From a checkpoint of a small mixture-of-experts model trained on Wikipedia: 9998 steps.
Below are experts of layer 8 (counted from 0) of a mixture-of-experts language model. Rows are named router (the router's row for the expert), down (a neuron's output weights, with its number) and show model dimensions 0-95. Each number is 200 + 30 x the weight over its row's rms, rounded and kept within 0 to 999.
After each expert's rows: "comes before" lists some tokens at least twice as common just after its tokens as in all text. This comes from a sample of Wikipedia text that the model never trained on. Tokens count by the router's weight.

# expert 43
router,204,167,236,196,273,176,241,147,224,275,201,200,192,235,170,201,172,296,215,167,239,173,212,228,240,183,240,284,193,209,191,219,194,213,205,198,175,212,238,199,219,211,152,164,162,195,156,186,252,200,250,175,183,167,209,199,176,192,233,213,182,196,184,156,249,172,248,186,169,180,186,188,190,261,236,172,199,223,204,202,185,156,214,184,231,209,213,202,269,191,248,161,225,170,199,176
down0,227,225,227,184,186,234,231,205,225,195,160,188,248,188,247,199,152,200,212,214,219,213,182,252,162,219,213,206,198,187,259,181,210,197,236,223,212,182,150,199,225,157,237,176,164,177,203,211,160,225,184,211,244,163,150,249,276,195,234,225,253,202,167,186,155,223,136,187,193,219,213,161,175,139,280,184,157,200,136,188,182,235,250,205,181,213,155,189,241,160,179,216,216,208,235,196
down1,197,178,217,218,124,169,192,174,181,103,279,183,205,181,251,237,219,184,217,250,185,221,208,217,188,253,187,188,211,219,216,214,206,282,172,203,207,188,229,221,218,190,239,169,212,247,219,149,179,178,207,188,166,241,159,236,206,219,258,183,255,209,150,221,198,187,207,201,177,184,179,172,217,153,195,251,237,184,218,205,147,223,262,159,196,147,185,175,206,197,156,227,142,210,232,159
down2,162,206,164,202,241,208,224,175,262,217,166,178,151,240,220,136,163,188,196,200,200,189,185,225,194,223,178,171,249,197,169,222,204,243,193,226,179,168,186,217,185,198,192,155,221,206,196,254,160,245,197,218,184,185,196,217,217,215,191,259,193,216,151,186,201,185,211,254,172,227,208,207,210,183,214,285,189,207,187,188,185,206,200,190,184,239,173,210,214,191,132,172,239,180,180,195
down3,167,194,211,168,178,148,238,206,179,160,177,202,181,211,196,240,214,182,198,193,188,201,248,149,213,230,146,179,185,198,182,190,155,217,170,223,226,200,208,203,214,158,263,161,245,184,242,152,225,173,223,162,228,249,222,215,173,218,182,182,152,189,235,239,163,238,208,186,224,199,183,204,226,207,167,186,225,214,273,255,205,274,196,219,202,182,229,203,182,203,148,231,153,226,212,220
down4,204,211,207,270,201,201,247,188,188,237,189,182,178,226,254,186,181,173,182,212,165,213,205,166,279,221,181,224,199,185,165,200,183,172,209,218,184,242,197,241,236,145,190,234,270,239,168,195,219,214,242,209,235,195,188,195,269,203,217,180,260,197,192,218,242,224,212,179,173,205,194,197,196,200,248,185,138,180,197,202,182,209,154,174,220,270,229,226,221,166,203,209,176,124,189,222
down5,205,238,209,206,174,126,158,217,209,220,179,245,132,217,246,194,212,187,119,134,178,214,196,196,158,214,199,194,199,204,212,196,168,158,195,162,173,213,203,249,166,155,198,235,210,180,212,214,201,177,198,190,235,172,256,203,172,164,137,235,191,181,226,197,207,201,209,191,172,205,177,233,233,180,228,208,190,186,215,222,202,236,225,177,207,179,189,173,155,207,178,162,189,206,286,201
down6,196,160,207,211,270,173,206,200,213,215,279,257,197,202,216,200,226,203,224,211,168,217,186,162,243,158,214,184,194,191,198,196,226,188,209,160,224,179,205,170,212,178,264,181,130,203,202,208,197,183,240,200,262,243,220,202,220,226,210,231,209,194,219,204,202,168,187,215,262,181,218,217,173,233,216,168,219,220,218,149,171,206,234,145,117,206,205,207,245,176,193,253,178,189,190,194
down7,184,223,210,200,240,226,185,203,235,159,185,240,214,190,195,175,189,195,199,200,177,204,194,192,216,176,226,224,188,220,193,183,237,250,115,216,150,212,158,193,164,165,187,154,186,167,224,232,130,207,205,195,158,233,188,210,198,223,196,238,219,177,246,199,219,230,201,222,219,183,203,235,192,250,237,178,174,184,245,139,196,222,185,207,208,189,171,200,169,244,205,147,228,183,186,197
comes before: " |", ".", ",", ";", " (", "\n"

# expert 64
router,174,264,198,158,232,230,195,232,215,200,245,209,248,180,228,174,156,149,186,200,177,254,212,194,190,236,165,221,199,181,181,283,227,153,195,157,216,232,191,219,219,213,180,251,158,238,234,178,177,207,192,185,182,164,168,172,192,224,195,187,185,239,168,204,209,184,222,224,209,185,195,191,203,177,205,199,192,145,185,190,219,212,210,212,203,217,192,184,193,191,179,210,218,200,172,166
down0,182,164,172,228,151,155,212,229,227,231,178,230,222,200,187,215,144,151,206,198,195,144,164,194,191,191,231,207,195,197,202,229,203,243,245,188,219,224,188,220,147,166,215,226,198,220,199,197,212,205,180,250,238,214,229,235,198,222,227,219,203,205,142,193,168,239,261,234,227,231,157,228,124,192,228,226,158,224,228,224,171,194,207,190,232,259,207,208,220,195,209,209,203,240,160,206
down1,228,214,205,217,228,222,218,174,182,205,137,217,204,181,232,161,200,207,255,179,176,240,255,193,145,230,196,175,194,193,174,196,178,227,177,206,219,202,181,165,198,147,209,192,207,188,187,217,235,206,238,196,173,171,213,169,211,232,216,188,240,184,210,213,200,236,193,230,201,151,261,172,228,162,182,190,231,179,197,233,165,160,185,188,153,227,152,167,234,205,187,173,213,199,248,187
down2,142,184,172,155,228,211,242,200,205,196,223,145,220,214,193,190,195,169,195,205,212,240,222,223,178,178,189,195,223,190,233,252,224,190,185,195,219,205,248,232,212,151,233,221,180,190,191,204,185,172,231,126,201,200,190,235,207,197,194,200,205,185,221,217,208,211,216,141,145,218,218,207,168,248,141,169,212,195,171,195,215,176,192,211,211,139,143,207,212,241,172,231,225,183,192,195
down3,198,169,237,207,194,152,188,208,213,240,122,203,179,169,258,229,180,171,172,238,190,229,198,221,167,185,179,232,208,170,192,140,125,237,188,248,221,228,144,240,151,183,167,182,237,131,198,196,240,225,194,187,216,186,158,202,236,217,251,197,230,163,252,178,192,236,239,241,178,164,226,213,209,181,226,183,230,255,202,188,163,154,178,193,215,244,206,178,193,206,238,200,206,168,210,213
down4,199,172,243,199,189,193,147,180,180,169,180,198,237,170,257,190,242,189,209,249,215,190,225,223,211,209,239,202,203,261,218,235,209,141,217,226,230,206,218,222,205,217,195,218,162,227,214,259,177,190,224,236,197,238,139,172,178,181,200,190,182,233,270,195,203,233,205,226,183,160,212,158,204,148,239,162,204,206,184,221,210,192,214,230,240,161,188,205,200,177,167,181,198,203,239,213
down5,171,201,158,212,200,184,182,204,219,189,176,229,203,193,242,227,200,141,198,259,182,216,223,211,194,153,220,140,221,166,216,196,193,224,211,236,214,157,213,218,231,142,183,173,170,162,212,183,184,245,189,162,128,202,247,206,218,199,224,184,178,192,173,205,166,191,252,187,190,176,190,242,164,209,158,216,183,171,221,206,202,223,238,188,196,154,167,195,260,245,174,259,232,200,201,208
down6,207,267,248,165,220,219,183,173,222,158,215,248,148,200,210,150,166,236,194,197,185,169,178,179,193,195,228,140,172,182,165,158,120,203,188,221,161,194,197,206,214,187,227,203,236,217,224,191,175,193,201,202,210,205,214,180,202,179,190,159,212,182,190,200,221,239,203,199,205,148,177,154,219,195,169,226,183,244,222,190,220,201,143,177,199,184,192,186,142,198,183,232,244,189,198,227
down7,229,233,182,210,222,189,262,223,236,238,195,171,176,188,200,205,213,202,190,218,187,251,212,152,206,173,160,253,247,171,149,180,230,166,177,208,238,212,193,220,186,210,216,155,193,213,206,248,190,260,182,234,247,155,204,200,204,192,207,285,215,238,197,163,185,195,209,142,181,225,211,216,174,170,237,263,209,187,182,173,207,246,166,154,210,227,182,180,202,190,212,191,212,192,231,209
comes before: " the", " was", " he", " a", " it", " they"

# expert 96
router,147,251,243,175,204,269,228,240,197,180,208,235,224,204,176,178,173,190,161,201,208,187,203,188,191,198,144,170,232,198,222,225,187,196,228,216,182,216,171,243,216,199,183,198,210,195,287,179,142,197,193,241,241,195,169,185,195,179,184,235,186,175,175,198,189,178,206,187,217,211,183,212,175,201,208,197,195,239,215,162,271,192,228,171,201,191,203,146,100,158,238,198,211,243,215,208
down0,182,187,177,161,204,206,172,197,229,208,226,224,256,188,189,200,178,216,225,165,196,203,159,150,186,184,211,196,144,232,215,168,201,191,158,256,214,228,184,181,177,194,241,194,202,228,206,187,181,174,157,238,207,188,250,213,150,169,200,196,189,222,187,150,126,195,192,231,207,163,226,229,218,206,180,174,178,244,227,230,155,193,195,214,208,184,191,235,212,154,157,204,200,227,210,222
down1,181,207,224,207,248,188,158,240,212,212,244,186,197,150,158,216,145,217,164,194,206,163,215,215,202,135,167,171,213,146,133,212,156,174,190,222,156,242,221,235,234,227,247,170,177,196,134,250,225,177,181,143,206,182,255,206,228,173,225,204,206,177,229,141,214,198,241,140,174,184,210,168,227,237,180,246,173,203,159,162,147,208,150,182,155,158,194,210,188,195,243,208,188,216,245,178
down2,211,172,210,204,178,192,198,186,197,249,198,181,200,215,250,208,177,226,210,227,175,229,195,227,207,210,231,227,188,256,207,221,188,201,151,217,190,178,253,234,164,203,190,236,193,226,225,175,196,247,216,185,172,222,178,221,224,196,210,156,209,281,200,198,223,234,147,159,221,198,205,254,179,177,202,200,202,225,247,180,221,168,185,217,148,158,223,182,161,186,140,162,180,211,223,190
down3,236,228,204,205,203,215,258,224,210,270,177,231,168,229,143,172,188,245,146,184,200,158,224,208,123,179,146,178,225,155,192,231,146,222,195,195,184,226,189,206,203,155,202,178,129,189,169,195,180,195,169,212,218,162,190,143,229,195,189,222,207,169,187,177,185,183,258,184,187,212,203,216,208,218,201,201,190,211,215,176,173,211,151,227,154,140,196,195,236,182,200,234,205,247,192,187
down4,156,215,203,200,169,215,216,198,144,230,222,203,234,201,199,173,215,169,189,206,216,245,199,242,245,200,214,198,154,230,196,266,217,210,177,224,191,153,230,219,197,211,169,180,226,240,235,197,236,177,158,226,167,251,221,238,200,214,173,187,204,222,156,189,185,201,180,215,214,199,172,202,196,209,179,239,227,189,189,199,170,217,208,226,245,155,193,150,234,207,254,194,230,222,140,160
down5,223,173,201,202,232,218,236,220,235,180,216,179,211,176,208,227,228,157,251,223,207,203,157,195,173,188,186,185,194,180,206,227,177,217,261,223,195,192,212,183,203,238,142,236,220,212,236,200,226,193,171,178,168,188,179,189,213,196,189,162,196,210,175,172,237,249,151,172,212,189,160,209,268,184,224,193,231,193,227,155,187,215,251,223,173,195,201,179,192,184,173,189,177,176,214,210
down6,171,182,161,174,213,202,167,240,236,237,170,194,186,260,229,206,212,246,259,216,214,171,209,260,163,193,211,192,172,224,164,268,226,166,182,173,174,145,178,205,209,178,180,170,142,200,198,180,155,237,175,228,170,194,166,161,209,256,199,203,158,190,198,216,166,204,223,237,243,145,223,175,244,224,206,206,155,209,240,141,154,166,202,167,158,190,236,278,204,195,214,223,175,255,187,197
down7,193,186,227,195,158,208,228,155,172,168,255,153,224,174,183,191,196,180,217,211,117,208,190,241,199,217,178,219,199,254,180,207,184,193,230,249,186,183,198,182,150,249,204,178,197,173,227,186,217,185,224,200,144,181,192,224,200,196,205,205,233,250,199,125,183,198,231,189,250,180,163,219,223,210,203,133,177,186,191,184,196,214,243,186,152,257,210,187,256,223,150,185,182,236,180,205
comes before: " the", " a", " his", " 18", " their", " an"

# expert 98
router,156,252,223,140,199,233,208,197,233,188,237,206,189,165,130,169,199,141,172,187,211,180,237,216,195,177,212,155,207,162,197,216,195,206,142,214,201,208,198,224,184,203,226,243,193,205,223,151,166,175,198,187,231,229,189,208,185,164,224,254,172,190,168,218,207,179,186,188,175,223,174,176,167,167,188,184,197,224,192,149,229,196,198,191,189,189,200,174,146,183,210,194,183,283,276,247
down0,191,227,215,186,207,215,179,283,204,195,216,148,198,205,203,231,182,212,213,217,191,205,231,159,191,188,213,221,186,164,188,233,160,194,180,188,160,190,198,144,193,179,263,173,158,167,193,126,187,170,219,146,179,212,194,218,229,184,180,228,121,186,222,187,220,234,150,188,184,236,162,163,245,231,225,229,195,209,186,176,235,184,168,234,221,265,145,221,207,196,201,180,226,259,191,200
down1,214,220,221,165,213,214,187,204,190,232,143,197,243,200,235,232,207,218,240,222,177,205,199,202,221,187,223,258,163,227,141,268,238,193,164,212,206,166,135,164,225,211,170,195,258,190,141,183,191,196,193,193,289,211,195,191,242,206,159,241,215,193,170,201,226,229,214,190,187,166,160,177,220,160,156,165,159,120,226,266,161,192,175,179,190,228,163,258,178,200,246,219,166,182,230,197
down2,204,200,195,171,212,178,226,210,190,211,187,193,166,188,235,193,207,265,245,198,220,196,203,204,230,220,229,198,194,197,208,164,261,181,177,176,208,229,215,178,185,200,246,213,225,228,209,210,189,229,166,189,221,183,209,176,241,255,240,197,225,163,268,173,202,193,218,205,228,162,206,214,181,233,197,187,213,138,216,208,139,188,207,212,272,211,171,219,199,182,178,183,260,244,155,224
down3,204,240,212,192,174,250,173,152,170,145,170,171,231,185,186,206,217,212,220,197,180,209,200,152,158,176,176,206,190,243,186,225,210,181,246,133,198,186,198,253,222,246,212,230,204,171,239,236,182,230,207,207,162,185,240,168,246,195,200,190,207,174,208,219,233,183,186,209,243,234,225,181,188,145,231,169,199,155,172,194,158,197,144,179,208,190,172,223,226,189,226,183,178,155,207,197
down4,199,188,201,203,191,166,254,221,166,174,191,211,197,133,200,232,242,208,204,199,194,185,195,207,152,212,190,196,202,226,201,227,174,185,211,206,194,195,176,157,179,165,178,275,212,165,221,207,164,173,219,171,204,203,169,192,209,272,172,218,174,219,204,208,222,172,201,201,187,192,215,187,189,158,199,217,147,198,209,188,183,258,210,213,223,212,189,138,205,190,162,230,228,191,240,250
down5,228,229,229,245,176,180,192,175,209,204,163,215,199,183,251,242,203,219,209,191,221,198,246,119,171,199,217,230,217,197,194,230,157,257,209,188,231,171,173,186,224,194,177,199,289,236,154,246,173,210,201,196,210,250,182,181,195,226,209,211,198,212,208,228,234,214,176,211,195,158,229,204,184,183,206,164,172,132,238,228,236,206,153,209,207,200,248,230,261,233,197,244,134,158,252,208
down6,164,229,251,211,129,152,114,190,201,216,194,211,196,202,226,214,172,192,232,186,209,150,227,160,189,217,241,193,221,213,216,219,192,244,175,188,206,230,232,180,284,235,224,231,227,179,204,168,138,228,205,192,238,255,206,165,207,168,228,184,229,163,201,254,201,178,247,208,162,204,209,129,253,126,150,169,212,191,253,203,185,199,178,225,249,179,196,193,145,186,180,185,184,182,198,221
down7,173,198,198,179,183,157,236,216,171,209,189,257,180,214,220,223,215,202,176,224,167,145,174,183,244,239,190,218,226,234,200,195,178,144,235,223,228,201,247,208,177,189,170,189,232,232,233,178,207,169,198,175,163,191,199,211,190,253,187,159,212,235,222,187,139,230,233,185,170,201,116,180,223,176,231,217,212,147,232,144,211,242,237,229,194,212,232,183,216,208,181,177,191,186,139,201
comes before: " the", " a", " his", " an", " their", " her"

# expert 59
router,186,246,174,114,204,237,215,192,192,274,249,222,197,145,213,172,175,240,174,193,222,250,217,160,211,216,251,279,182,191,190,220,277,172,183,212,160,221,238,233,204,184,227,192,225,234,184,156,167,172,202,234,178,187,195,212,180,207,215,202,213,248,178,232,229,206,186,225,202,173,185,180,175,238,185,165,189,141,209,170,163,239,142,199,147,215,197,186,193,191,181,186,222,143,154,213
down0,178,202,190,188,194,214,203,231,234,170,224,183,196,176,180,180,171,206,193,161,161,227,215,214,198,207,176,197,206,219,230,194,182,152,206,201,201,179,195,207,191,177,202,236,199,225,101,111,242,238,181,177,228,201,179,204,235,140,183,207,210,172,172,217,233,201,234,186,220,222,219,241,229,177,247,172,182,200,218,221,255,219,218,198,193,171,239,175,185,191,210,172,155,167,214,172
down1,183,184,143,200,211,205,208,231,166,172,206,226,171,160,197,232,201,194,221,215,222,187,189,178,228,281,180,210,163,231,207,205,228,188,189,210,193,164,214,204,230,237,180,155,169,207,189,217,177,224,254,216,191,210,235,193,208,153,257,169,152,182,202,210,236,201,209,185,167,146,240,220,216,151,157,234,183,259,230,225,163,206,143,209,203,189,211,221,223,194,191,240,181,193,264,242
down2,217,178,208,196,224,178,190,223,234,210,192,249,246,176,202,222,217,221,252,118,171,200,165,204,238,149,211,220,193,180,272,192,164,227,165,219,164,125,174,153,142,213,246,216,203,144,127,219,229,229,190,171,185,205,208,175,229,174,196,198,233,162,239,250,200,187,187,177,219,217,245,201,196,230,186,217,256,209,167,226,206,207,230,273,206,186,187,167,184,179,174,191,180,147,172,192
down3,212,220,172,244,208,195,251,224,186,226,164,188,235,217,246,175,248,205,195,168,193,178,151,210,238,170,188,227,189,141,143,206,155,254,172,206,194,195,233,224,229,161,176,182,194,171,139,222,189,193,180,226,150,211,212,229,190,212,191,232,181,168,221,259,208,169,189,217,217,207,251,222,203,227,221,173,196,202,243,141,176,124,169,215,193,220,220,176,221,186,148,220,233,144,239,179
down4,222,161,190,205,255,240,177,189,193,146,197,196,180,158,136,199,208,185,215,242,207,205,185,225,233,205,230,222,191,225,235,189,183,213,253,188,205,248,138,189,277,207,162,186,150,216,187,226,257,202,192,139,221,167,198,147,201,196,146,196,180,154,198,148,232,169,206,207,181,209,261,176,208,179,187,186,197,220,179,208,202,189,200,206,237,196,130,184,141,151,170,164,174,227,160,227
down5,199,215,182,199,173,210,201,171,182,194,156,190,169,241,243,200,230,168,195,257,217,229,229,193,177,193,210,193,196,262,124,223,200,176,185,208,208,180,247,226,208,235,201,153,206,291,222,169,203,200,236,235,153,189,188,221,154,196,220,227,149,224,170,206,188,199,205,233,170,165,186,180,215,257,194,195,177,250,212,199,183,217,180,200,191,173,221,224,210,206,186,204,197,252,214,252
down6,236,235,138,147,223,195,169,150,235,269,205,233,190,227,220,202,154,198,223,170,221,189,247,158,192,165,179,225,221,197,217,236,179,155,168,201,140,149,201,224,162,220,214,212,232,182,154,172,191,185,182,221,196,148,212,173,207,216,239,202,191,189,190,204,140,253,163,174,173,186,169,168,243,234,176,199,165,234,216,209,194,223,150,205,203,181,221,203,169,198,235,175,227,178,206,221
down7,201,218,197,179,191,208,160,197,217,207,218,229,253,161,141,174,224,209,176,207,197,224,192,194,189,215,207,187,188,173,228,177,221,199,236,155,223,213,214,219,152,166,214,218,179,195,237,224,177,261,229,184,170,225,184,173,220,122,231,181,261,192,204,209,255,168,201,192,219,213,199,221,135,212,232,167,153,146,204,192,200,195,215,199,179,200,205,229,222,237,239,190,189,153,152,188
comes before: " was", " is", " had", " has", " were", " are"

# expert 78
router,162,154,151,201,193,173,202,144,219,262,176,199,197,229,114,192,234,266,207,178,241,196,230,246,184,170,247,270,184,160,174,179,217,121,208,224,221,203,230,184,155,202,190,169,244,218,181,177,225,182,184,192,222,209,190,195,195,192,214,165,162,257,175,148,183,168,207,269,209,176,188,205,188,241,191,206,189,180,204,199,238,225,243,185,211,185,194,223,203,226,250,180,229,131,211,205
down0,216,217,256,196,236,219,178,184,156,213,145,217,188,202,182,187,182,244,155,197,159,176,241,192,196,230,168,197,239,195,179,245,208,192,207,135,195,223,199,214,244,214,146,211,162,234,214,231,258,187,200,185,228,182,199,223,182,202,173,266,197,190,225,182,215,205,190,149,200,189,222,207,222,186,250,173,146,182,189,225,172,172,252,180,175,133,221,235,142,224,198,175,210,183,218,229
down1,168,211,161,162,201,185,175,193,182,267,201,196,228,232,168,183,183,255,188,245,227,132,231,249,218,136,218,189,223,172,210,217,176,191,232,208,227,209,225,169,197,221,160,209,190,178,241,242,216,162,185,197,196,187,210,194,154,200,190,135,198,232,205,192,205,199,160,257,220,172,202,172,213,231,165,207,138,174,213,231,208,187,192,258,213,162,213,172,165,198,223,227,212,174,225,201
down2,202,203,233,197,198,172,251,146,271,198,133,175,160,240,201,198,169,230,164,180,223,154,189,143,182,195,210,169,220,195,208,192,169,212,211,202,139,203,188,209,169,206,219,259,158,188,198,180,211,196,205,246,231,243,179,201,180,206,219,299,222,179,215,178,238,206,179,211,217,218,213,171,160,221,162,164,163,186,231,220,164,164,180,207,229,180,237,159,210,209,176,193,245,228,211,228
down3,206,214,184,202,269,167,200,192,196,215,192,158,209,224,176,166,235,165,173,229,143,210,212,216,160,185,199,157,163,221,199,253,129,202,245,213,224,123,165,191,222,215,199,232,159,199,220,265,197,160,176,154,228,215,181,203,184,205,213,171,219,230,220,242,213,119,173,132,165,196,214,268,210,170,270,182,178,186,163,186,229,192,222,214,197,210,199,189,205,171,186,271,224,186,218,179
down4,175,180,231,148,154,160,239,236,243,227,154,211,210,191,227,224,195,186,186,202,245,168,199,172,213,187,173,259,220,205,222,165,183,196,181,156,217,219,241,224,174,229,254,255,220,208,238,213,216,198,221,253,200,210,249,170,237,202,204,229,194,194,199,178,155,169,242,208,252,249,200,194,151,208,189,154,225,230,188,198,190,178,186,211,195,209,185,187,183,153,130,250,162,230,170,200
down5,166,207,163,175,247,202,205,168,206,192,210,173,219,219,189,183,188,188,182,257,92,228,263,244,224,192,194,186,220,254,181,254,116,237,201,222,177,196,204,226,229,240,198,183,222,211,197,241,213,166,149,209,180,178,187,211,160,223,212,160,219,181,221,229,179,147,163,118,184,170,199,253,217,233,222,235,151,188,188,219,206,184,190,222,135,226,182,182,213,207,185,192,239,204,239,179
down6,220,216,211,165,175,196,217,183,206,168,138,198,220,172,174,204,235,234,184,168,187,172,161,238,157,154,188,189,277,212,240,226,200,177,194,241,158,216,176,191,251,126,200,187,127,154,244,227,245,192,241,192,187,219,226,222,194,193,184,196,212,132,204,224,198,194,193,177,207,243,176,213,185,185,204,208,166,196,262,263,187,215,164,222,157,184,235,140,200,195,193,208,206,189,215,214
down7,150,192,190,176,180,172,186,234,191,195,221,192,217,231,149,232,229,190,205,208,155,216,216,217,121,196,204,199,169,199,240,240,153,179,165,236,192,210,132,216,214,250,197,226,203,205,196,201,198,205,191,205,220,270,193,227,224,255,213,152,229,205,253,186,200,201,171,145,245,189,171,189,159,159,216,218,182,150,218,217,241,151,187,212,205,186,249,226,196,247,216,174,196,198,186,192
comes before: " |", ";", ".", ")", "-", "–"

# expert 40
router,189,184,177,172,208,201,214,158,227,267,253,205,161,155,193,234,219,292,221,218,228,218,240,213,201,208,227,241,160,170,211,235,176,176,211,236,200,215,208,223,166,206,176,166,181,169,180,159,228,191,212,216,214,202,218,235,144,194,215,140,190,213,192,213,196,137,234,198,181,207,159,162,174,215,208,184,190,244,137,258,182,205,253,192,219,218,251,242,221,212,190,186,186,154,240,189
down0,225,178,165,187,214,152,146,173,222,204,178,175,165,203,192,163,190,208,164,185,183,283,210,197,164,245,236,208,192,175,220,190,214,214,202,190,154,223,206,226,216,184,205,227,154,210,208,219,211,221,184,186,242,190,222,224,218,216,207,181,213,242,227,160,182,179,216,192,264,205,249,218,194,144,242,206,194,179,213,172,238,220,159,230,130,222,194,178,191,180,196,111,210,276,223,188
down1,239,251,246,219,213,200,160,187,219,251,226,197,201,200,249,197,243,183,195,211,214,229,171,169,188,182,189,155,196,197,202,246,168,201,211,228,247,196,182,228,224,218,175,193,191,169,239,185,176,166,188,138,198,220,180,158,242,213,153,183,183,153,239,212,157,167,108,190,182,202,177,209,169,151,208,160,225,219,205,202,251,206,173,129,201,224,162,233,221,212,210,205,198,220,242,197
down2,197,192,221,219,186,180,176,178,187,173,192,217,152,229,248,181,204,208,179,209,106,246,165,235,193,186,180,186,241,224,197,216,220,210,222,191,240,242,133,189,219,162,163,217,198,161,206,202,184,212,184,190,211,185,243,213,268,229,208,166,206,180,264,168,201,184,163,239,182,221,242,249,172,181,240,207,200,167,182,164,226,214,219,163,257,227,166,212,203,219,206,192,160,238,211,200
down3,188,220,209,170,206,168,245,276,232,213,190,205,195,198,281,193,233,228,192,157,232,164,220,177,205,239,220,237,199,200,188,263,137,180,184,223,201,132,202,178,215,175,190,197,227,233,207,184,200,185,205,197,276,224,194,188,191,202,215,165,177,200,241,199,257,224,197,207,184,183,202,208,213,219,204,268,210,194,217,207,194,202,209,228,195,215,183,193,158,216,205,165,200,223,197,192
down4,218,156,169,181,223,203,235,239,241,193,220,263,156,197,213,258,197,197,260,193,205,238,143,144,199,218,160,236,177,204,168,173,210,189,180,241,239,192,242,193,234,234,228,161,157,264,134,171,217,193,212,171,233,228,176,178,230,177,143,246,186,196,178,211,124,196,209,273,201,168,195,177,205,251,156,147,249,247,143,211,185,187,193,195,176,159,187,245,207,155,168,257,183,199,215,192
down5,224,210,156,193,245,218,168,277,167,213,230,221,155,162,175,180,184,184,249,204,204,209,159,174,235,207,205,209,173,228,200,212,217,178,196,205,180,195,204,237,195,210,182,270,220,266,198,217,189,157,200,166,183,189,228,274,205,233,184,196,296,219,185,243,208,148,234,157,203,217,180,216,240,186,148,182,227,220,162,165,203,187,172,211,208,239,217,169,237,185,120,229,208,258,186,207
down6,185,197,179,198,188,213,210,247,150,182,209,213,206,158,203,204,141,220,194,166,271,148,221,124,236,196,185,174,219,233,196,168,252,177,153,197,164,200,243,179,200,214,172,177,240,186,211,215,167,194,192,174,228,192,220,251,158,209,189,193,226,203,190,178,198,217,233,190,243,190,159,154,238,206,189,233,225,222,176,184,190,217,198,240,189,229,192,108,127,190,198,215,264,202,188,180
down7,188,162,252,197,190,206,204,217,177,177,231,233,265,194,215,225,163,215,217,194,243,160,156,212,215,192,203,216,186,235,261,177,171,229,164,174,213,203,298,181,198,260,239,193,235,215,160,152,218,264,186,217,263,190,221,200,207,182,211,167,192,187,207,223,171,183,220,207,159,145,205,221,209,226,173,179,172,217,228,220,147,191,208,225,156,204,208,201,235,231,231,249,157,192,227,219
comes before: " |", ")", ".", ",", "–", " ("

# expert 17
router,149,247,226,109,186,247,157,189,193,172,220,177,256,244,159,128,208,213,207,201,236,178,202,218,206,223,163,185,213,212,232,257,195,178,192,152,160,176,189,225,168,169,243,214,204,249,242,171,148,181,208,211,193,197,204,212,166,218,176,215,216,206,138,197,184,178,224,216,197,179,162,176,241,158,227,219,210,168,203,145,222,237,195,152,187,161,183,142,172,196,191,188,203,237,248,204
down0,225,175,219,208,195,197,265,186,217,239,234,176,200,208,246,212,202,242,180,174,180,192,151,183,189,175,189,206,221,264,205,159,202,243,144,222,187,183,172,177,227,207,191,208,232,185,176,199,217,204,236,215,204,249,212,219,188,213,170,211,195,260,201,217,185,238,130,213,196,156,187,247,184,182,184,175,193,181,257,208,179,211,214,199,222,212,179,151,269,179,138,207,260,149,225,198
down1,205,233,197,229,180,182,188,191,244,200,230,216,273,184,253,186,200,142,186,253,120,208,184,229,201,209,197,220,193,172,197,201,223,131,194,200,189,215,162,202,202,143,157,224,198,211,222,254,151,195,185,162,191,229,197,138,197,170,172,206,168,186,170,233,197,244,109,162,213,213,242,215,202,191,215,199,215,189,225,175,225,155,190,214,175,187,199,213,179,221,180,231,159,196,207,233
down2,177,209,173,198,204,225,228,170,167,199,130,221,177,174,189,234,220,210,279,181,237,189,179,187,217,204,120,238,217,149,265,188,175,222,214,210,217,217,209,207,184,229,197,236,192,197,177,213,208,199,149,214,235,271,232,202,154,226,131,205,253,221,242,231,223,175,231,220,225,231,232,195,176,227,198,175,236,113,179,214,206,202,224,192,237,173,250,232,281,151,192,170,166,199,167,193
down3,226,221,174,201,201,224,211,244,216,231,222,171,146,196,189,241,184,219,235,183,182,187,181,211,189,165,191,235,216,167,197,140,189,212,198,187,203,183,187,207,171,183,208,214,153,228,204,222,253,177,180,199,164,221,142,195,173,241,179,204,122,165,221,193,260,201,190,194,213,239,221,196,150,213,195,200,183,234,162,193,220,162,203,184,203,217,184,212,230,143,220,205,214,150,215,222
down4,208,196,173,180,207,222,260,179,185,191,227,204,187,199,195,214,282,216,167,145,211,195,158,219,213,126,235,244,183,229,192,225,267,238,180,217,210,207,196,211,208,200,179,233,227,180,209,198,159,240,233,198,171,234,187,221,192,215,144,202,217,184,190,249,281,206,182,243,222,165,185,242,159,181,205,188,258,163,206,252,209,207,223,201,188,144,226,168,222,186,156,220,169,216,211,204
down5,229,199,204,246,224,240,195,229,201,179,199,230,212,212,230,244,161,254,183,182,206,213,190,198,186,157,223,219,202,170,194,198,188,241,241,118,221,175,234,232,201,231,270,228,219,199,153,229,203,255,156,163,222,227,207,168,222,146,237,171,195,176,191,207,161,177,254,194,179,218,185,284,249,227,205,230,236,204,202,216,178,185,151,205,258,214,212,197,228,191,242,241,211,200,155,141
down6,205,193,211,199,225,246,196,206,234,180,178,201,198,189,223,226,244,216,198,141,200,211,192,176,181,200,168,196,163,169,202,172,211,244,208,213,159,218,213,177,182,235,169,243,223,204,185,139,199,195,246,221,194,236,206,246,136,173,205,167,175,202,206,195,138,224,236,169,210,171,185,212,211,163,211,221,203,188,196,208,193,185,237,190,139,143,180,154,192,227,179,196,225,217,201,194
down7,190,173,190,224,174,174,220,235,148,204,118,200,216,196,259,176,185,232,253,191,219,227,197,232,168,182,176,212,199,148,166,186,263,185,222,180,165,156,205,198,152,224,165,195,190,204,205,223,197,213,221,236,141,225,234,224,205,218,170,249,236,268,154,184,197,193,227,249,223,185,223,185,212,199,212,110,204,162,186,163,231,181,153,208,192,208,202,247,214,172,152,221,220,131,172,216
comes before: " the", " he", " a", " it", " his", " they"